From a checkpoint of a small mixture-of-experts model trained on Wikipedia: a variant of SOAP for the experts.
Below are experts of layer 6 (counted from 0) of a mixture-of-experts language model. Rows are named router (the router's row for the expert) and show model dimensions 0-255. Each number is 128 + 32 x the weight over its row's rms, rounded and kept within 0 to 255. Numbers have three digits each.
After each expert's rows: a language model's description of what the expert responds to. This comes from a sample of Wikipedia text that the model never trained on.

# expert 31
router:145138132087085105174177109108126096163129180136142141104139090144175121154118072103171138190178104113143119168127105078147091173134069123118100177133142090106144093155160140150143126115114167115149154137145073150091079127137114115067134085120150104114084154096173111036156098144130096052087142138152186178152156087114106071098093153151095123184142147155174104117152163106122156166162190130141117076102081150142178089159170096153173159163057117134072110138141147124141103076120084099125129172139116143102144103088124103116176115053184128098150134142093186127128159185128118156073134135196131135086129169183171133091147126062121162164150096112164092151175142087140095126120073099120085084121137065104123137119154153097108147113159106135120106126190067138109093077135150
Dates, years, ranges. Space or dash before a year or day number in dates and table rows, such as the space in October 10 and 2001–2006.

# expert 18
router:099176156116147153126161136126106105175132104099169145132120200136084158141173137139106114097163166117144111138136126110168109124143150083125088157127149099107088118144141163112134106107146142096116080087128140128101095117165130176157071098127115159148091133077165143037123084146191103075090149149123179101186152125102073130124141121194081111104095116152132056163111218170092131188081226098132107172163149136135140109133209115123163080164116128107089104111124162133148134126128097096107104123154144163111194116102124120159152065095140096121115106167113089168095181174160140104119123092139101090100161119069138122085175164080135151086098094073187067084097197105137132152098128136114104057090137066161108095096112102104164073120146143131117169169132142109146142132099150
Parentheses before dates. Opening parenthesis after a name or title, usually introducing life years or dates, plus century digit pieces like 196, 198.

# expert 15
router:103143119096114117067162100133170134083143162112151088184110106126093155075183143093146147081134063136178117172148127092062140139125158137154098095135170166154158153159145087092103190096132098095089080169116113169156165116127110154158137143145119104126094176135169133110143093071173072166132086165116151124082148127085104071063127022126098091134115114132128186112123101092126111105148154134153145109128182153110137134209064132166120119117132122108155150123091136140192119142085089170092137157179119150206117095110141142166143166123180189146077137119148083152162136135166135112065116120131134082180127134211102097149098146134111111157094129126078157121099121124079178118101188046125140127099186124125131165156139153126139142091157154183109150102127138204114128122158132
Hispanic name endings. Word-final vowel pieces of Spanish, Portuguese and other foreign place and personal names, e.g. Bugaba, Legarda, Margarita, Apaquoga.

# expert 22
router:144127161091111135161099172160102138136079132141131162134078155090117143198054146080103147153133162114094166168122106103122084111115139107143113137086106081151135149083123152105152157126141112092168124127095147117090138090137117207116058138110108137137105121129112137159060151097114196121129146180097107146202164157140160105114143122059080102112152081113126045088151114111144099181132092102144130176182126067055152168182109105147093157081094133144173119140118107108117177122115139096148122115119126138096147141093115169128145121141088096133079110171177117156089133114102097176117161137091182136154101126199105138152148180134142165045139106113156097092119178149170153121206152183107088212076133187181132149084101114105095117174130102123130170155133130121202101151134139
Latinate word-initial stems. Opening stems of learned Latinate words, such as comp, expl, ext, disc, or inner pieces like c in conscious.

# expert 40
router:139183147167090201123121106132122095139104116115100177095097136147118154120211211144093149151096106172083083120128195075112123111210106156096093153127130128074082121097191080092085149108156125092138150122093150169121109151126079077179080160072125127070149148127108131149123148141103092157103138116143117109104104099128115130138122142116204161142106187146173150111132124147097085059143122161129135101121143070083104144120159095132155131079142107180121089147183085144153180151102123063122131098129169152071129118090070143108171115144114106126111069142145091144116121143105164116161134131106139089131083114100136145075147123169160062117178132093154136160152174192063134136122112070166112152184085116133146113169163097155146154187104166157136161189145075155090160126134085
Digits and coordinates. Digits inside reference numbers, ISBNs, times, statistics and coordinates, plus prime marks, .S, Jr and www.

# expert 20
router:127151095138050121139097029184069068119126128143132115115118159173069126121114060152115143184085146107125199098113152145134148179159126117122145101179099115160172198108131120157109111104117095108111121127087148158146166157107176143120107154100148160090090093113118145137147156145166151099139196117105145155130139187148150111137162124130209170140162115142123112079175185115102038134115126084053093084155119102079177111125164116126115131057189129106185154104143157168128135110127102177144161160132141154117157135104145163081121106057122084077119060173096106135107135104112081111170162118137163086140149101111111141130109116166110111080125090114097182079163159166120103141095124171154130103137109181183134145149152098139098094180139054143147103145153159180122113105110151
Consonant-cluster word starts. Word-initial pieces beginning with consonant clusters, such as Th, sw, wh, sp, ch, and odd fragments of longer words.

# expert 12
router:117122098090119133067060122151123165073061137141125085156093099121123147146061183139162095111120141127102068142144078099180196103131143092165073150107155097151150148140129115089141062108105077171124079159143159136141158144097157137095093118143131171106139095137138129149041119122112137146118173114128134070087185128135164137099122139136077133057081129121123131110163102170177137118138143102148238181075141120157110144117106131084095164153164155175162140088082147120109179149125149068111154155086082134126125104119134138172079127110122124143071149149223123117144153119157113169137107131096146166095152144107125090154174178112129127162138174090111132133136137153147116136197111170140088178068170157198152122079145113094139061115121095115112148185197118119162118112104149
Scientific word stems. Word-initial stems and middle pieces of technical, medical and scientific compounds, such as water, health, trans, pharmac-ac-okinetics, glycos-yl-ation.

# expert 11
router:133167112133094159121230090134095064103105072101155108092066117113097128171107121174166150081123127086113171097224153102093147099161172110114068093129067111107107075128119147107102166127139198110135114106092147148120154123129131142129134152108105116114189173160148128131146133152111162122134134122122144103127141153138151132129159193084202066160206171115113137120151162144104111157139151152125101095151105082149114140132142119104137172079132139079168134137106173169128142105092131178100119078136076124164090133116123140156141111143110100157127107118083108084196131095149124113183149149159144113108138150123172131117079134081109137079167098102130132135090149140127133184178135054115147203091117077124141106167095051122145136128098163152188049124118176211176107089110181
Letter f/b fragments. Word-piece letters f, F, b, B, N inside names and rare words, e.g. Cat-f-ish, Bet-f-red, Stra-ff-i, Abd.

# expert 10
router:137076118173146139099159164093063129126144135120110139082145102109049116178186145126107100197126101089122109182168152134143101152129146109184082147153164101180077147131119136127139112156142154132092190125194080169133166105084169141114071115184175111158194169067144174150146084148178083102125141099119142189132150123137083109135109159105159096149119111145098097162144144123113140123088144108078138144103115120145084179140123111042174145133125148100147157134111094095144097162148149066144136070129135143161102139126147144105116104156122141051163133131161154137085063129104127117072112136131091101096133119074086133133064133088078165117117151155104116179176160104142143106154109199121130152096178054116084161199146137140126162087165113188077120110090179147113143097177104
Compass directions, place punctuation. Compass words in place names and locations (New South Wales, north of Rome), plus commas and closing parentheses after place or entry names.

# expert 2
router:141153091148131132136159128132081169108066063105099156116140133110085179098127118100152143188123077135125152135205113147102142144161127121096102102092117157142113098126079075124089108145162159073191125133163160105088100131115100181140121158161082141083106089194137165160148171112149135129141140118220099203163198114125178142119106149134112104143148149097142147126123116114125128137145122120144142133097148061072108154089079133124136091089097162136111088145146102105136132121149118172136103172161126129128058113056159161122104169135125101079181095061096102180178130102122137143163122136147134185121153150100141156126151120161099081101181141154095142059177157153120138165129088190161088035150097147130138202098096086073162123096077182120123150099127143201131107167164116
Word-initial capital fragments. Capital letters or first word-pieces opening a name, title or acronym in music charts and tracklists, such as R in RPM, Run, Sick.

# expert 4
router:041093108117149124160151143188080123156117080133148150133098121166095175123211134104124124168108069135174186113164133127133175171166086152100166074147149136110144157077126142160129123109170117149132167096142118175163130109096054148124122170106132091139105092084159144106125079113160136147134050116117192104131069136131171233164145130151125098155164119143124076152099101043096172175114161137120134148147111105160160130106170122092196088066094131095082097098131146128168070156202112149115117123184165140096092130151152137094141112135180110158142114155077163118089146111160134124109112096166120159086155133098084143129137173051159151093122100128152175104125165118110126142143133074184140139126141110230159110113117099125140140124088147088092146149083108153134118123105143
Capital initial letters. Single capital letters starting a name or word, split from the rest, such as K in Kampf/Kinsale, H, S, W, Gu.

# expert 52
router:102113135140195164078089136095171128090179088146158136103109101154075093116145128121171131090144105165147143181151118107161111129102124174182107114144173090133133123186172072113109151094121099141144101125129148138130138129148134080097158145150067116152103140156171054145085140114142128124082094112102107100104099099099122093120140115125080149162125162137107171149095100131170140171092115077157122120137099179164092133167183199136079117171099164136128165183131053087122110147218081181107152177149123108166182137126145097160155120092142137154050154095198135115099076097116127162116171128197117136097148197122183123117131157136134131123086107135144123144134057175160105040184111103094113127106055110172131177146118149142136151091096109177128132104114152067134093178117100
Nationality and political adjectives. Nationality and political adjectives before nouns, such as Soviet Union, British, French soldiers, Royal, National, mostly in military and government contexts.

# expert 9
router:141059137168091088125122158133185069141187090134124129077168072106145108133180099145117136157159051111156103115133164171115150142127161115155135195138176132103147153134226067115118082102126127097138101141126053157067112150120137196147158137153076133130119104122122139151140172129124101157149147112120154157131131096147100119125139052139096142086144110128219099169167155140142086102136120134122169115087172199154128114085113161083099091146080126105146144152128074085099114103103134128184103092149155158115116105178145133182146102151189140139158184150110105129130076103134146147141122136145126072149109139093186147165134074060095169075119127129132139108135061168100166120091084074116116182107133073137106105162116168091068103122132157152118122119101132181133068113196111
Award and league names. Final nouns closing proper names of awards, leagues, parties, competitions and units, e.g. Cup, Championship, Player of the Year, Party, Medal.

# expert 21
router:144134092100095099132135091140177093198114141111158108132163108103095131175056144083106152144142143145136107122107117144159075076122090119173125184176105160181131120191111127153149156121113186214177142115157118122171116134128074143149151103126171137114083100138163164089138111050171099091151157127118106064153116134073132135054137161125122106143091153075178122091114138161126100118042170156125120113192142117113152169140117119155166160119155113098091171139122101121149149084097139163093139138142084095085061088115088122123158131099156069091150133081107170062106147197116151190146162125145096065179118182097122104080103142101108139202152175133122066147170139135142077146094155124127110097097135180135152128106125178153135164134121139105101124160180151111121086074097151
Table cell leading space. Space token opening a table cell or value after a pipe or colon, usually just before a number in sports or election tables.

# expert 63
router:189119074122085109136194114127161074064090133107103127063062145156110216098097107153143150155091115104140167129131145171077153094132158137160122096076083132154136193155123181131118090198168178129143136082145155138141159127147134167126136132096146160137081116163127107159132136151140105093100139121101096111143124122124144094160050179045107102122128083182107130121132129142095083149171152145095106128154045150171162114100221106101179125117104143157207186126153131111099126088094117156099151110134095148105157129104152116121193100091100088089128107133096133165121141126161116100074147140118194150171147146156127093154081171084135102064165141137129141103104135118127074168141130155091105115110038156150150128155125121097182108102123083115149108098158136132142065123134185
Word-initial consonant pieces. Opening consonant pieces of common English nouns split into tokens, mostly after the or a, e.g. b in bell, bedroom, bottom, bays.

# expert 50
router:083127128132181132127112180108117089099098146083071201156158155150128105168102161122126152160170175174096142187094147141177144111132136209076125101082198114155090114139135126104097108148138139182077139110132077064135140110168134117187022159088094106155133145107073141126158151094168162133141151166130104146091112136122113145167131105064125064138120124113173075141134172104163108135092189129119160171127150102152116169083140144180081084167151163094080151097102155162105117148134150122100104089147114169095139096114124096136094096126112117182154154099156121110135143104101120117085102108122099113111145096095105144087092105087044178132097123083165116104158092090175096085144167139083120103090214084156148098212160072133144115147122132169124151129116103130085134150112098
Punctuation in lists, citations. Commas, closing parentheses and semicolons after names or words in bibliographies, lists and tables, e.g. Coquillett, 1895; fils, Paris.

# expert 44
router:110182095199103162179128124124140137089146115158107168147146125179039095170118117115157111083138137141105189145092196132145124076112142147154128081130122071136092131121122120138130153080156144152120146131121159142156067098162144106127091172120064102158160165115132102082107157136115189114103069088136086102120118108108140155146143155144106104088119143086153109170076161079148169135122102110146140139138105155186167151182149178105078088191125122126116143101217121150126151096116124189109141155124153114119208096174122097134081150103128140196125147080115089097108112155147139156084157129109183169099133099159120062097123143099116101144083101109198120155107052083157151083147185106151110105143067094190150133133158066148143067105081150163107168135098143113111131146125062
Determiners before role nouns. Determiners and possessives introducing a person's role or relation in biographies, e.g. the Governor, his father, her husband.

# expert 28
router:070125169085147146084147099079148136099203177136106092116079138118096175191159135116118119138104128100094113134100155077149083171117148119191133094127157066113194141120122108130144164152142064113091093153109197146155188132061113087118158146119104180122090138165115152144152130117137112128085150130100124107122127171197164128208051083155194082061120123091131116088129089153103119174115110143110156162131097110133089097143087074120135153124139126179112168158098165132110161102083121090150170123086147140137133113091122125096093068105132185151141074114189111168139170116125100120132188131095115131168131150139149053122138140119135179145124139119128074152049157172115160135181145128108133104133123147139122199153089083128148060165126121080124130080114141076163183117129158
Mid-word foreign syllables. Inner syllables of Greek, Latin or foreign words and taxon names, such as y in papyrological, ophy in monophyletic, oc, ac.

# expert 35
router:171182115094173138114073089134119116138107137058163101178118132169099122143159133102084129066120117129086139081133109100135096168158068080152143118171144100129084050139135183126096198191115174121123146148128094091117087091066127102086058149121094114154066131090159170035141104181111117075137112140181047162125133145151219147146126066130088079146108168172127119163143091169071139142136128053129170127182084115134130168151159100078129070153140142122156105089129168136092133123131114119072122105130136080087120131178116127146142169135114133103156121114133150098140174192158152152116134121179149147140148146188151133150138156138124197086102105141135127130172148145164108122172131145131110116146140089101121137162136151094168124159193133077148129139111098089124079105158159
Name-initial syllables. First pieces of European proper names and hyphens in compound names, such as Br, Hol, Sch, Ste, Ville-au-Bois.

# expert 23
router:134149094156127128068172179114178116116151174148087098119120158119074154169164160124118146142139078127147111099076170153124154063118086100178167078109105165061137154125186133138168099096179179112098130167155088096131133131149094112148163062115123098134096113127111144107104111114089085142151095120124145153102144159139112115098130104140127136110080147127139129202051140106144145064141125123092127181100175156114128096154106116130093092173151089094180121094200154146158118122096147137104110093139104117151144103100134166181125093132181176167144171101101075059148104100209165189147076142110121111186142107097091149111151074169108117210126096131150129148150139129147115098111106083119121116145153108146069154197196117142129151155172106202106140168098070155086124066162106
Personal surname endings. Surnames and final pieces of personal names, especially English and East Asian, such as Wilson, Singh, Lee, McLaughlin.

# expert 60
router:165121165086124172120106114115165120072147181130099134119133132138105166100150122076157133077080091124161108128167139087074121125123103142141069106161145126126132104124101133088116144100160110097150054137193159109103127108135044180148155206136163109143147112147140110085176083119106096179160134132163149162096115125111161072101102042114146107146116160079118189125170081164130115126164103117132167187159124118116170136134066093155110176127102140096172057124107160079091145150115098130108118163143105067176056127125142186107179178168162188078128179134131149152135155098201130085128130126196124120141162102178104091175068148134143094094106117128086099114084134150156155080177167074111074121092199125108120158114105119113120155138147116123124139105073131135129126172171117
Romance name syllables. Middle syllables and vowel pieces in Spanish, Italian and other foreign place and personal names, such as Uru-guay, Tamp-ico, Santa, San.

# expert 24
router:136135031125103136201146135124043054167133130130117174123135139101121097147146122088146127135159146123153175149074156136114122122097149147142105151112110113137101097065116102139117106203114211121113158168132159147162142093159149132087040203103128154179158117099094205140108118112160112106137132122115099143119158114094111172127112111169128092136123116124136084168157083205114153087110121164136193100145094139139082101122127089106112102152169143108138091127093147122137105124091147150127130144150105110114154119202165123114096148120125164136170112102170148151134090087135116102068084154206124150167135117143125049140052151055113142141106155151082157121083085112155127129213121162111176118090128117127120145122080108162140080086165116160121095091092104100211094162180108
Commas and an. Clause-joining commas, often after closing quotes or parentheses, plus the words an, and, or, where an can begin a longer word like ancestor.

# expert 42
router:148096105126095115110121155090186128185129110146155115113126103102140099180187113155110134136069143098143112120117121107130132089125123135153164161123137136113046151207087179146101165119119145151127139111149148165167093129136106141149158108117117120131155150137102165180126119136141119157172149107113154114123157103160052102144145134065118105136199038174110105105132102122115107173146135072124131161108109116145107133153187072105127104132124151074139106134127136137109103081139098069131137158106149168153113255096086168090181119113217160145159177211130142167148108085133091124154089162120117160114110102076149060143133105079146109144156175108142143113176061127101101142145111146117158146133138106124107123179151072102141189131126112109114088127069072114189066033144146
War and institution nouns. Nouns following the, especially in war, battle and institution names, such as War, Great, Battle, Ministry, part, plus a g piece inside names.

# expert 54
router:063140168152155088163102129122069171143102065138128137133054143107161163160123115104127128086136114091110172112208133111165172103151128175124103108125129126128165125090122067130135145160146170136183166103071135156138150162090120178067085129080106137163175126178191128180158121112098081098123133127120104177176097096168206191120077135105149099066137164163138112120127068125124158198138113090093101089103101115083160175152153131065146152145130153138169192123112157091116124117108134136145150158119146139144086101091081144131117133121095086099137075074133089134081131112163144176146127124144158102138135118182155146142159140061113186115097131103136088098130158142175079142179192136117052132090116167168154085150115091098147155080141133117171131100087176090121101152122184
Word-initial lowercase consonants. Single initial consonant pieces, mostly c, p, s, w, f, starting a common word after the or a, such as c-asualties, c-ooler.

# expert 56
router:151030079116099117108156100099076136071117130098152046068175113148124125103141098170154151121094097109130162107189119072133141137172134161060154101112074081201148153135120149212105119105123219147122164097120162144070142114101176151159171120126092169049158137110130161133155118137124173141074104151124146135189120124079148118112121133155148120210128087138098156116151142154118134192132132186092109115112097125094193137134119165144103077141102138109109091157131081170171126094116124123115114072104096143078195138071106075141120141106137131128129128128098128110065146152199136122107194111159142177143119109056142147123101120134136169082167131107187173118135155149134139132128129120143111202169094083151143154152153126142137135113118153094142092077111182140121106151112155
Capital initials of names. Single capital letters beginning names, acronyms or hyphenated parts, mostly D, M, B, e.g. BBL, Draws, Notre-Dame, MEO.

# expert 59
router:109184202160173169118092054153126060137130069116163098098125133197075126096152181171144115073073172128082152131107186106029170108130139154150125168088104137168100125076147104166126153110121109115150153114088148143112134161136146132120149171131126119100125127115115153107062127129141103142126175135107139128117070133159159193113135135104113140107123152145215160159174178130088053090132105130109161093130153091058127174183143132108129095092125089133126130119103124135121138162146148123120139187084105131152086153127121220086075077131112136121099151124185098166056073108149093120176205149121113096096087097099116125114111129165142069114149133135140128153166125116145122125144145106152097210142114153102173102117159137151106180123119094083114133136162124140091178174120076
Digits in quantities. Digit pieces inside numbers with units or money, such as 46.4 million, 710 m3/s, 13,500, plus million, sq, mm.

# expert 41
router:118138116152066104056177149113095168064165071135118141154161074111127088107101123161130172168188099135129163106152103160115196158109081148121108152104113117111155149144096089106156107158099169133097122143198150176135116087183174149134127163170119150172063197148106131104152093139122127133135117107155139174129103113136181049151110154173098131139098112075125122103132065103162168192077104087163112134128128191149113136245136117128107090093131164057095136092104074092127149103145104145093146112146134141184104166161121090132089125137148173157126154147124114122115139168082171126121123166132131122105110100148129104145120069094156099176145112163135131037140088079159107108117139142146124062086108166131102130110143146112139078111104094105123102081153172157181185163160087
Definite article the. The word the after prepositions, plus entire, whole, consecutive, annual, mostly in sports and history prose.

# expert 16
router:134092106086166115091115085127161127104075079133111130130125134127073125048113092136111165143093155141160127133155162123163083137134089141132143154126149162119133097130116152199159160069137062209103083146086136128130085170154110136061131143051116095147174070112177124172129100111111201123196141095098103184160106151097112134076152149153138083151096152090103119101149116125157135130128160139170137099118074129122174155140081130121142085065134172079148136161131151083112116158114150145109159115071144147133121118142115101099100132121111102097109132137096126144206109125131139158195173078150108071119172119138180177147105142104125157157106131137089146182149114150115186050136079170126187149139047184180143138114120195112148077184164139105158113199139131110119086128098147
Non-Latin script bytes. Raw byte pieces of Thai, Bengali, Devanagari, Cyrillic, Arabic and Greek text, plus mid-word Latin pieces like ar, bre, mp.

# expert 61
router:138126190116103161093186135136174189082193124120136118144140122129185087114132177128183153143156117171093143118170117171121170150110098161112117115109172123092074091082136145101199139085115137135217162125127127073081086162164138130148147075109116146179151196112188078098155075147148093019099105103155146185130137105113124102151141128120062184177132143122140144159124144154118169135124087141145120108111105133191160136129136071102119096112083138110098062069159164113113132117144085155147140121105145134148177088122149100151118119103140117175163132153174198160106087140086130127086117076082097077107113083128112050061082111054110092120122144119131136029127145111122139150096149164141133108111154144138114123094124123121100103116155136169130093116169139147116148135177152
Time prepositions and dates. Temporal prepositions, month names and date commas, such as in 1947, During, until, January, and the comma in May 25, 1951.

# expert 26
router:089089199125146137156152125174107185116220112165088165155164151210168164087113177131096132093145155124095147165151109094122091150099149130143099062103141184075110174142109139129122114127113111177126116130135078155116114136076104077118133120147120111172172131114137070108092114093171110179105111153140125094117124149099202159131140165164137136104127068153107102144128101135160133161087119109104149094134159119176119140174149185108093134156116089019112116098109128106129093130159146131126176137116142123087112159136114113148062068146120124155090121142153165157083083106125154123090100152106149062120071203156115084143090120123121122131142083097077161088108136089057076091172124186186150102097210175157117125099101156143133149139134076130124149133140173118151139179061117
Prepositions after verbs. Prepositions following a verb or noun in running prose, such as of, into, from, through, using, between.

# expert 45
router:145089164130052070153144116119140153121144079098091077135112094140152140152151117154157114085128104088149182160107131166092186166119170072173142167166121138081084104131162157140149118105118187100117072138107072161113135113118132135083175137172148142128158159110112077185123132116111106141145175128134140155102143125167097174081106137161120153090123092185154064161123139103109119064157120121119147181131144065182122146220125097115064096172070118160156072098135160153070127157160124086180120108122176156119143123140122183121119116142110126134104115182162100188104067089178083124099146160093068150151076129164149145104113135135134107110098135174132163142078127172145116146163105115166154212122145119129141209143170103152113117117128116135148119119114134140107052070070188
Time words and years. Time-period nouns and final year digits, like year, day, decade, months, and 1966 or 1943, in biographical and historical narration.

# expert 36
router:101180109218127120158103142174115102127140078092094181076125113138160139149072085152182072118096115127092145140100092190084082059157100109101115117156182125085156104156043182166149164101150100136124147110124126164121145105110095102115153154107181112081102138165151147140196087171127129151103136162207098144142082162137114147108121126084102108188099120068084095095123098115117130176160179152168118110169149164142121168052155134164177089171129107137136114086106114059179081164157152061111136148095105140132138139121088106119165145130103121040167113184094148119146141151112147127121075178149093128175120158122177105103131099128114168133135160146130162151123143137126103122101097097163144093098134121144095164139117169141102138101127187124129098160146131111163191090121047
Numbers in tables. Spaces, dashes, decimal points and digits inside table cells, coordinates, scores and year ranges, such as 55.17972, 2024–25, 72–52.

# expert 13
router:133141108181164135086171127112072106146142092086137133170116140129128086081100202156120102069147114149149151126154151166142120128117098220140080099140154089153144156089142122118158165107120137211120126125102128142168128044104130086199083163151135149145166163138139125102056113141119132074078070078110146103117099089123143116121164159152141128127099140123135162163153130129111129169052098092166117147125163170175130119157135120123093106109105099084127155129152065109095167111117158117123151190105114075125103111153141142134104119120152131143101130157176146154108130201103141128093155091160146156086124122157106089149108169126142093079069070109177147174091092141103150110124217158136137109115073166086149117176152145128165150128067091214115170124175190080146161184178076
Articles before place nouns. Articles and determiners, mostly the, a, its, often starting a sentence about a settlement, building or species in geography text.

# expert 6
router:144141145129181187126119069178058167168092117057131121135142117140151098150082126109106089126132083102138130090171040128106111080195066129122152168164173181151156079092091148125141123105101169140110131099105138152100156117074124126175099127154127094124119124133148150081049121171138059123157128151118109106141105155098166161092144167143131153148136170150157096074156187177093057146139165099143150135089096069191130155134109120110152116122146153160067133155169150167146107149112142097153151144118139111112096123076092149076146145056096095074125076067138146121134181179129116154184179122113083121077170080128122153096137108161119132118135162121106163138119182126116182096138107131141041166129143123140149110143130122169169147123171136093132157184141163161097155090059147
Code, math, notation symbols. Symbols and digits inside technical notation: LaTeX braces and underscores, slashes in IPA language tags (/cs/), chemical identifiers, numeric ranges.

# expert 53
router:149141161139157122106145106117087172146102138176085108148170157097110147123079141137114148119141072141155049143113112139169094081151111134113139124122177114127136114196152131141146176203153097167130101166154098085127117136120117087136102177128132112188195083171139084118118187099085084161149107157149131129108147094145114176105168151098190111095106136179095117108107091096143123121060159099148100148146184170110095154124131131136121086136204144077069160147124080103175096147098116105097130083127135143086094093140072097152090141142112111176172091107119173119130111108139144109120144140126162161114143131098138144057034104103127173201138126086132097122160080171138154123081172112061165110158118095145121112127138055160131104192071138160113125143165122134152182102047052
List and taxonomy punctuation. Colons, hyphens and pipes structuring lists and infoboxes, especially taxonomy lines like Order: or Family:, and track listings.

# expert 29
router:163071153074132170095149127076103035125140184169112109164168175134116126187190189130152094179173161159155181119094113141152162139119109146106093113113180125151136142140185101093173108201117124153096169089160132081129122142161092127164116044155155137161073145083156120114130098115149114081174136102142181150108118083090109116150176150084143105137090166127113124132154113117138152106099168110122110097181123175150114152112131134142142161075066105061078182127084111086127129190091137109106124072146145161133131091115100154166140130136161108109127091130134138093158099147084152099096107126097145072125143116064111149116070127103116143124102092165154128157141079085130165116087203162108128094093177066109131113137127144124167160115159105234105145084120184097125139098122119
Separators before places. Table pipes, commas and in/near/at before or after venue and place names, e.g. Stadium, Arena, Airport, Tokyo | Japan.

# expert 30
router:192111124157161182113138079124061164121125179152166090083070120089125111145134091071151090182076092104102065084162143127081116181106136092105125147178116141087132089179102142139102160146158139137145123121160161100150121128213074153124109146084083111203133101100168166136127074130089191162161083111144063164130098105148157159103139141125126123100107153102115184149129102119164143113151168118160126155116055140184115076093124131097167156195141138143142071128116126133179086148123114161129119124086086103126147120161123105109079136116096182200116173079121137138168140118182085154110094119117114138123084126058145144098097103147143123182145120166141083127100137173123117100184178100139134162218109078108136118114094082164103144188128162111134089157066126143117108112111136
Name-initial capitals. Capital first pieces of personal names, mostly Arabic or foreign ones, in tables and lists, such as I(brahim), Abd, Moham, Mu.

# expert 33
router:078128160189128145143120139160137082100143045134155075161111173143123125109071164105159157069159137103121112176128104153126144135089173181158106139119106112121107127098129128132133150128107114173127114140141120138136148096054152085110145145202115103170171164130175100131070105124142078105103111119127130111121079112130136177140108174180116177087159164141090149134112135162148147209096086105136114075162134117103125163169108189174066124168098102149159095210183114156107136141129127120143144109056133083165149137112172109123121104134136116119061170108170145082065091094133116168107139122192113167133129143194124088088148135062160148134114125136146156129107039068156109077163148117113115144087108166106152147125122171129096131159094180159123208126168189100136170186098094
Quantifiers and other. Quantifiers and modifiers before plural nouns, like other, some, many, various, several, further, plus "and" in expository prose.

# expert 7
router:136163158124117177168193152153168131084107183175126120132138120076093127146119098132150120129118133151118062107108169086138066038147169104122126090093115088070143100134095157156089148108155061193157114160095119119081171160148135139114134133219127113092182129157115133086106149136114184075125047132163164183092131064092174117143107128126068130096112121122122135112104095099165155089093149122147142168149111181147157121136139081121136086130178170149115162090225136136061076118103145177161141126163100144065053147121092126141125198132099134104116145175113075133129135096134176111080105160118203157103136151141113074137091152117110156177109159141139114104095092164160193148171083120082134145152153119133122158123151085147148148122129127123098133153085150129087119155110112
Family and ex- prefix. Kinship and life-event words in biographies, such as son, father, married, died, plus word-initial pieces like ex, de, ad, co.